Below are experts of layer 9 (counted from 0) of a mixture-of-experts language model. Rows are named gate (a neuron's input weights, with its number), up (a neuron's input weights, with its number), down (a neuron's output weights, with its number) and show model dimensions 0-255. Each number is 500 + 25 x the weight over its row's rms, rounded and kept within 0 to 999. Numbers have three digits each.
Before each expert's rows: a language model's description of what the expert responds to; "raises" lists some tokens whose logits its average output raises strongly, later layers aside. This comes from a sample of Wikipedia text that the model never trained on.

# expert 4
Description: Plural s endings. Word-final s and plural endings like es, ies, ers on nouns (reissues, matters, services), plus s inside names like Hastings, Tristan.
raises: "s", " and", ",", " of", "."
gate0:520503433499509470490485537480496496541506490503521515532473508528510503526505449543484494472470477478473467530496523529516502441510501488507507496485451519500520478482535508531518511511526520510499460492491490509498466523496476502484521514499538517504475504518471497520486462490549480514506517484529463471498508504533473469542502499528526510483450494479484536461432493523496480541511478483503483518495474474517540453514535521452506481543434513514522525538476483464551492473500501553505471483529478466525486464521491481508523483483477537541527553487468484491511509518489507485508508543505509514513493504504505522505492486527469490487499463512480504527524516568472505505539479545541472512489532470491489521521489507503482522489542487525500497537508522497496507481547420
up0:487514550482467492500499486518518522514498479503500480468486479489537488454473484490517502511537512492503542478490484454469492504495534523501502504518548510470515493487412484509449539478508473458524493520485492466483498441512504424493473486507516505521506460520559533494532514480486505505512467463507534504477509524484460538493525534505511517544506485519503504529559498474483541502517545522478533489510505512500519502469474481552533526522505462524524500524550473501491483504494478485502518476484508528511511491480469500477457514520534464462512507497525547524489539514507448527492505485492517517514462489528509476505484469476492563523514547490524479482478443459501482499484483500462506485489479493488464477500476474493521519477481486479505517509480468486536461454481507
down0:483498470460511490565464471534522503527489513488504526510504532503509471534463498515549477515501478522481539493456503527465522443522516492524524517519518478491517437487530508463507502494468479503515516525529501496502514487529513509509499504462457573497505487505512495521528525502509514500511547547489456537507504512505530526511516536512506505516531480471497478483494456476503477524469487524492538472509508520513523476498517528513472480460505464489510495488504491466506494501494486498512553527524488523531518495499509556484487486488514524510485481479522529501525476479526568481548471481505476466474493487559540465480496492532531498481518488535464488486512500518476511533440480482491483482502513526542498516432499509537533534479564505454506532490531525498448505503481513

# expert 5
Description: Line breaks and headers. Line breaks before section headings, table rows or new paragraphs, plus heading words like History, Personal, See also, Genus, Species, and opening quotes.
raises: "-", "\n", "|", "As", "In", "1"
gate0:470464484458535487498554518477543546485506525533512521470486509498498486513504505482511484459499526499481498540522460508542506498470475487501489475476456489486545492494494518516519478488541452492470479516505475475488484538460544475461467536545490548488538468505433507453476472510540464494473490538532506524514460502516491504500482470478502540562486472499467480473506496529494484475529483526497500494473491496493500493518531480498491480493476499532513523551509537515485472477451497503531445470484509511458489512502478517483516505541513450506493519524520470477512500560529548512489499481500499543529532477473494516488527504497520500500525525512462500461543486510461516482442499495463524502502551520484500464494481480494511511501480515512529508468472511524463468510497499
up0:514467530502495481499483480537506513535507467495486503543546461484475480491475494507483534499508478529534547486517510462508509487529540524527515501498464512495526473482521509502503556496526516523489484523506505545504491490544483508549527490467531497467512491476553508541506502500457525489487553488459532468477511499529434469488452483471501506478516480492531519490528500499518530474500501486497488522515468517485495507475464515504488519551510492504516499464473500528498521519552541508471548527493531461498505463489508452484481500485487531518466527521523528478484431438485445511534511507489500544505497512546527485485480507504518489482489455475515548527460511511495533536501507520503469503498504432475498503489488536455533494527476477539502520469504490464494498494521509
down0:514500515498483490480510515490452507484516509505507516464497469497502470508495498535464520481487468466509479555479453500513519475473495466481534500510520470454506516483481480469512516519477487451506488526493524453542475502489425512490502467531474492489492515480491527499470533530526533495487488461532523536500483514481524508509494473549537528505487496465476495519529503493497521468483479443516519476530527513496488572526486498437496511465510526555493530492462492515470509518484526500536519473532551539469500500499509521478519519507518446493495506498528486463506503524433506524516504497510510477480489513446450503476485502521476547447492543469498479498515501501478529490483542468531513496537553509482465514458538514513489475506520533519492506520496487518514451521497511

# expert 2
Description: Year and date digits. Single digits at the start or inside years, dates and row numbers, such as the 2 in 2020, 1786, or November 22.
raises: "0", "1", "2", "3", "4", "5"
gate0:516492503476467503466484517560534542492512509516536504480540441459478441487437439502491480483513487477490485496502511540496479535523491538517475514458506511534466494493485492523504487470514495489510527513465493467507508519523486489502458504508492543507501490528514469487473565479495503489518539508496504504511447501481457528504466487534495502495485459493501464521530489532554478502505486526512496494514505532466531491458478563494449520531497514554459489474492457495481523513489522513477488477536489510470516500528506467480529485508537486473487528490508474496481488497497508503529472497540506494473499524522484505490504462458554466519486528484528474509484515506506507502510482543508536524534508559473512519530501556474508489470534498499496497439495531529507473496488457
up0:531444487470539511509521472535485519489524473508505524464535495546495540474515502502502494477496498456494483447476518520485455460486521520463568536490486505537545498519495521487503470493494482493498482529496466485478537495519474517466505491514476498533485481516477504463522472466524445460533527506526557513504463497502473503517518475471464495501533454488512487485530478507502500473509523495459500536490499498528503492499500537505514541482516520477527525470512506491549568502506468542500503514494466514555476501526544525484467474503477450453519498503529507507516498494511514545507477509497481478532492490512489536502491480470547538456524548530513504459493493529528521505467493513510470473484520512465538452502463511500490487529509505484521496483512503504535493489445461
down0:520533473504492497560514504477493482539515475498442518523497487508495494525521494482522492504483543552484503531515481458529505493546485475480467498489495456498551453518548521508539523460487491514552518512490471541515477473472520501495493508491511549553493507504474503494504475502498479486519460541525514488518496518496529473520477510496471472496521518489493520490517490515482478502512500412468500516484501522505489466514467473450516559512486510479508486479517510472481502480484543478493531463515514510498511509524527467509502528509470520471528513463510456513492497465471506473477542480506494526517503500510519514503521514480470478465504449495473523482487472508471477508536519541439514468577487561485502540471501462503535491494488523486545472503491531486523464502468486

# expert 3
Description: Sentence-ending punctuation. Periods, commas and closing marks at clause or sentence end, plus conjunctions like where, because, while, and decimal points in numbers such as 44.1.
raises: "\n", " The", " In", " On", " As", " A"
gate0:489476554469507504502489532491513527492502536492502448512531487537525494464509527520490447543521523503538509527497449475520537525525510519500499466502505474486488534472479447487476482506496486523518492515519488495537533475536511524492530510464558454486491472532553495491509479527524514473488488510523532516518485504535563482517496458515491517504532533452492522499494521472455514483492493498493513544496531500525500520501483487524490526475515495507462492506506515524475480483545466479479473464526471507496493525512489483456459470518539507486446479496495512586461530533497482500521556482523489498502473459477502468531504490531503464475535516528527506538523495506491516507494523503523535524479492483488498493451503468482537489488512530517502492493448488464525525524518548
up0:507510450512516508514522494460554532506475478564484525532503522536508538471491491464522549445461524525491463476507524533471473494509513523475459522483507497489498525536494529499488498490455519526485479495500497482524490504545491509580506511503488527509503500469457466477510485487479474510533508502497497495519507465479518495445516546496500503493504498473517536527505508500522526523520513476473493499519505458484490490494525509472504445489526507535510516524548484552501512513437517483522516518510506520522505514484481502468510502468472517493522482518506454472475478483529494511443524511476482468528510499582546510475511506494521504493474487475506505483533517523491454507576488498502503471485482447509510520510473507537500503529452528466466480481503517507544506488514462
down0:487481518475495463519482464490491505484536501493538482509564498514509512463483488539501495513515528509481527493502451496482520465533508476519502495468509498510548512514498496533500442518513508491501514498504487518537562468505498515470455532472543508472510508509519518527487481532492503537509527490468494484532486474480498512530505488496520528522518496483488505557502484517512550489511492494479517483435500535511508498487498517540487532454485523537508469506478486418502521510520461514462470536515520488477474529536532504535500501525513406484452498502489495472492542473524497495499460478520509471518460494471529524530496499514511462533514514504520520528490468465505520510498496487502491522517500502448482461445494481456493534459486490491536470522532470538509526502513552

# expert 0
Description: Table cell separators. Pipe characters dividing cells in wiki tables, plus header rules like |---|---|, semicolons in flattened lists, and slashes.
raises: "\n", " ", " —", " –"
gate0:470513496508538519474536486446533476483495506479515513560506488498490465531480453559474500494509512484525491455530488451503516445533508496512526552523490503529525488516518502491480506491499524511480534509494532503428455501521475529549497528519513500454530505528475486493478502503457495530458534496517532504450484478543515565517542503551514500474500472510470536517496529448509470495499474496523526518475478530528492478491487476507514514488496497476503495535487481453476508511514524456501482473501507502474503525465510505520510489512479483462527491508513470513513508522496490525508513494574530511504531517476471440517518464492485510534528480532507558495482511506515531480469511533518468479501476467527498537515483506506495496508498485491473473498466530469470538515487531
up0:486529516503468554444504548526463529517510505463514472520521464486455546521492515452472519516483498508502542469474508517498516518548519535491482485487510496490513518545490483490472476546503460472452508472453467519525462518484526457490528475470501499528494516548503465472513492512504496499523478499516503483498481534474473498447490464483516511463550537492496464494506505485513499535513526447557482528500516491477492487471527509512478518522502549516512485516512537512446506517501492539486507505524520514527524498448499527530529527505505483512447484501466471497518508527537514507498486500407509510555520520514527509496480527514518541523483505513517482473509484503494481486525517516528495530522488520467524520483547478470505478499493456471497508482501487536522519508479528
down0:458530513513486517490526484496495529501486491553514505550494518489474517477488493481510505499520527518532497525546515532476475480531461485502532516466457478500527521484519519482527517520513518495464501428505509502494500529545504497524517488499512504491479487505499487493552508503470475518463505514523492533492524488500422500508506468507471511488508506547475492539486473473501555494501535557519517500471482515495463505446506462513490491502482511488508494524472483515555503472510499474516489473511528505534510488546518499462500520502471475508508488502521480528495511508492503439519509493487514525526592504481488501481481533467497446516544527528477512513500493492528486507482474519468479479486525447534467503468559512512511476542522561560490537537478495534489474503463505

# expert 14
Description: Measurement and statistic digits. Digits after the first in decimals, coordinates, percentages, populations and vote counts, plus %, °, km, million, households.
raises: "2", ".", "1", "9", "8", "3"
gate0:482532432501495463499515486519496532505547465533508495459495515519521462494484463507482471464490488485502550529499502486521520493477498524523474488512510551463494462495503516486542489504485492482489501464530502456562496530484485469536473525467500476471531456525526485531500530493509478535511505518462514491492484547454489531547519515434535514444495519493477493538496518492486515497563512502498492473523498500491466506486482474520506467499487455508525527488489535481482494502492518498499494509507524536484482485490493476538513476507428452510490482523535503503525508490518476493527452517483480498487523489486480508477555522462481550481507520536524508504559495494464491449445496489521511446516491513516486478527514500514524493531533544497478479505526478503509525466513508
up0:476573465467520491462538502511499492508483499520497532524520485523511439520504491500492566498532487470464545511511494484472514514517453442512408506513468551462498507524518509499510514481476502493476492451509473469534485518471506482484513484459462503490503464489517507557518481512507473490488484535484507485494465486495507515523534450470510510463478539534462518518513495504528516487505518501507516529522530479473500468489472512529497493527505499496490502503486506474459520515496514539491527534539522531489458505465511523549503516521455450494535482541529506486528490547502466487560474499535472476498545502519472479461505492450553511509477505500499513499531494531488491492487483503515528474505470519510503486508512496485496532499481521552513491500482543496500477493530504
down0:515502516496488460543511514560470507481463490563511462510532538513498442460484476434475510480498489492505480524521521518517476469480505518544498525500502496456447514419553444479524483446501479491500490509507490518484517515534518517494532524519586513496505477482463476557474496485501503531501465448476519475505465496513511533492475505450491486484531479556550527478511508485508496526517499511476510524522495526501486504490513526534501505485472509478514516497493458464472458489486509510504505473520500508512517531506506471521490505523499526511506459486508499494488493488467492534516480538505530504526498520495505503492475497495536487481522496523492526534501525480513461469469454518535495511498538512492526457490483533526482449498485514513496478479499462508497445505512529

# expert 10
Description: Sports competition terms. Sports words like Cup, League, season, team, round, tournament in results and career listings, plus the comma after draft rounds.
raises: " ", ",", " |", " and", "."
gate0:490460489451503496523503484447519483510466531489462481512522509466518493464528482485470486466490474518467480512498490472457508511491510525518511503515513525484502455524481538525488474488508511472488510529521467521507495528515529537505511493526514520549463543525509469488448495484523499515531494461495543484479496495526457537514464510533523463488485497480492483527512519515512509502503508442474544519543516511451484486507507506483500478522485461552505480500551485511488453487477464495509498487512543518520532530496482531537505515518536542479506443534496464539563496486502497513471497464513490514501513525544515514474534546565468504490492474474503495534533502515527489517491490492499503494431471486518522483506467480508488502535497508541472438516493491503557491484500477
up0:497446525515513500521509498495500526469489487508494539535538499499518479527482461498486521517507491501523504443515533520542498512503521512465505484511489511563515511494539534509502493491502489478478457513510492509507505499498501506528494489466508528466441468488457548484558527527456480478510478533527476528495505458468530505531517520505520521475529517498503452536525529537511524499468511536506487482508419466495516478504465483472492478492462502477482541552459477483523482528512513463516531513510521487534473493508520478422524525496469504551454501451506540502478527535466502495497457500484511523514514516461537482495493521478489497500522538504509469457490472474518505504510494511466473494493524503485446522453532501489538537487527514503505485525520491497524501493526469
down0:486517503530476478455461453541541465460482507485505492469523488522483514499501467526550475502486514478502502448479510538508503509509499517523483519517511536524507551468501461506508464508507513484493501480430553510511486481492518520479469512509440499441514513494473477509512513524510517461476447493490535533470511478525486485549452509519521489503488485521526483507494469508547501485502499470435512497510507517439485471492492517510475510521516485519496453475536524526529489539518506532507520477457527494454476526499448476497546492510522514486523445533494485472540475498523500528516521500450557485528496470480489484488517535468515485501491498498506496479470477516505492492494488480479513528496534515523436524501460517484473483519519448478500519510488492483490460509483493

# expert 13
Description: List dashes and institutions. Hyphens starting infobox or list lines after a line break, en dashes in date ranges, and institutional words like Royal, Ministry, Secretary, United.
raises: " ", " and", "B"
gate0:486543519486481478487522483534514508514486478513456519502529532433472501476486509554499525483472536547481513477480444491474549508496498536483501501492454487456559539529494464462506494527494499495545505473521474494458498496471459478503489507460532484502505491532541505457518482540509501484475539522511458544505489564491525499490462469464461497487507480493495493483480500474488509453500487473488490501518506537523444497455503477480492532467535518495448516563457496504539532512537484475526481563468503516521477487518472506538514515531500490490509498470524530465513504471479461516502543502495496500486497491528484494470487517507511514508478532518510534470526501499483522519527490485457535531475467515530477514500494513525488538530506499492514483505507498512488514507482540
up0:454528501512521526489487480505521505510498465479510518478470496503509495525504483516484490494496486515535492484529495522484494461503479520500500532480485464483499523492493473469525490506477466508536539522475518483439445471482478464516483434486532523469504498500507483520540444507503489504512517476494505507485494543492497505508495455458509449524516492516497433539451466501473488488517475464533498513535518504472471516545545505482476545521498504507506504463476463511545535497484473495551489462503492516453453465492528523494509467477470518534485505464526511499510484502465458494516545540465492453514506500483505494455473530484509513496449533472502478457467498470493519455492494494511478510482472472543539474472498499490510525525523521477479466524512477533487473518524556
down0:510460559516488566517495487547483523471515500483521483476486520460492558505500504533528490472489505475508494519528508487474503497477538523550428506494503534520511503479543477472464496514518494512503500500546504489533524462454508535511480498456531492492514512460526501530496468523502532490508490490524506464518467496480497467505508498512510508531500477461496517451487466517477456507518517503539496538522531488533539487492535474471480521462475507483488547487526512513511480532528478493507502490479489529535495507491478476541487501449475519505480520516526508469537516501486548522530484510550487488479528476499510460503487524544482511473502508502436469506469558539516493488504541515439496484512531446488485480498510462493522494508439522519500492505484489500534519461499506

# expert 12
Description: Mid-word fragments, kin nouns. Short letter pieces inside longer words (emer-g-ency, veter-in-arian, config-ur-ation), plus family and role nouns like father, daughter, son, author.
raises: " ", ",", ".", "ed", "-", "s"
gate0:481535506506497466470490492512499467488489508506498526542530506488531522507500511514527503475477517485516486526502542472511559522531538492541488507451503486514521544501493512499514520505497470509520492547491491523456524546484513494529475479526505509513453560535463465507486518484495471505500483458471546471522480510510464470463528496485502486525532486483509485509499489563492495490480469484495522473509485498472441556481487483485493524474532479466509499493484494521486504540496504507463526422539502532511498518480480471504487467460519485502510494519481479527488502536419500513528510487558467471501493522526491481511496478521481516425476480517495473502506460487505494483514491490463497544545487460490468487517488475514513442492468496541502507466490472487470479527541486
up0:494555481491521482497493478494479490510492485512497528485501531501477544485508456552521559500514502533496499474500501507478492419490520467473498525467504517488507484468473498507487496523551523516534456470531512501525516487521468509476514472480514501500481515466508472544484511482476523465510491492505475509560532495520497477457517512503482520542511529486479525468538525554533490528547507503513508511455531469517512498476498517522480546465464525534489491478550541506542534473476479547516533541500550476466489486494470529549508480514513505507505501507512503493484528494506498494516537453499487500487468495467531457520510479479554447513495518488510494516472525448522489539509469537520503505491475531536506479505462524486485519532537516522500476497489480448498528503511512
down0:495496506538482523491543472524486481450492551483509514438469475468476498543480530490455496511513488551508518523521468502501493486499468503511537507468473477472481502479479493529525491478490505467513522517537517478524486465488512524473466514469504514490518518477517486493492489524480511453518503513517499482471504468512457462479508487463503507513498507497449550506491513504507516481481509447581479492538558506468544514505494490539499520552550499483466509514494465518475501492520490487465483496526525492503493477531531506504490478467494532496479510469495511505521508516479542484481524485490447530495478507513524509486516488420498504515496468533480465531512557528476528457507533526476529540461512538492502514511476533519486464522482455511490472556505468502473519519510506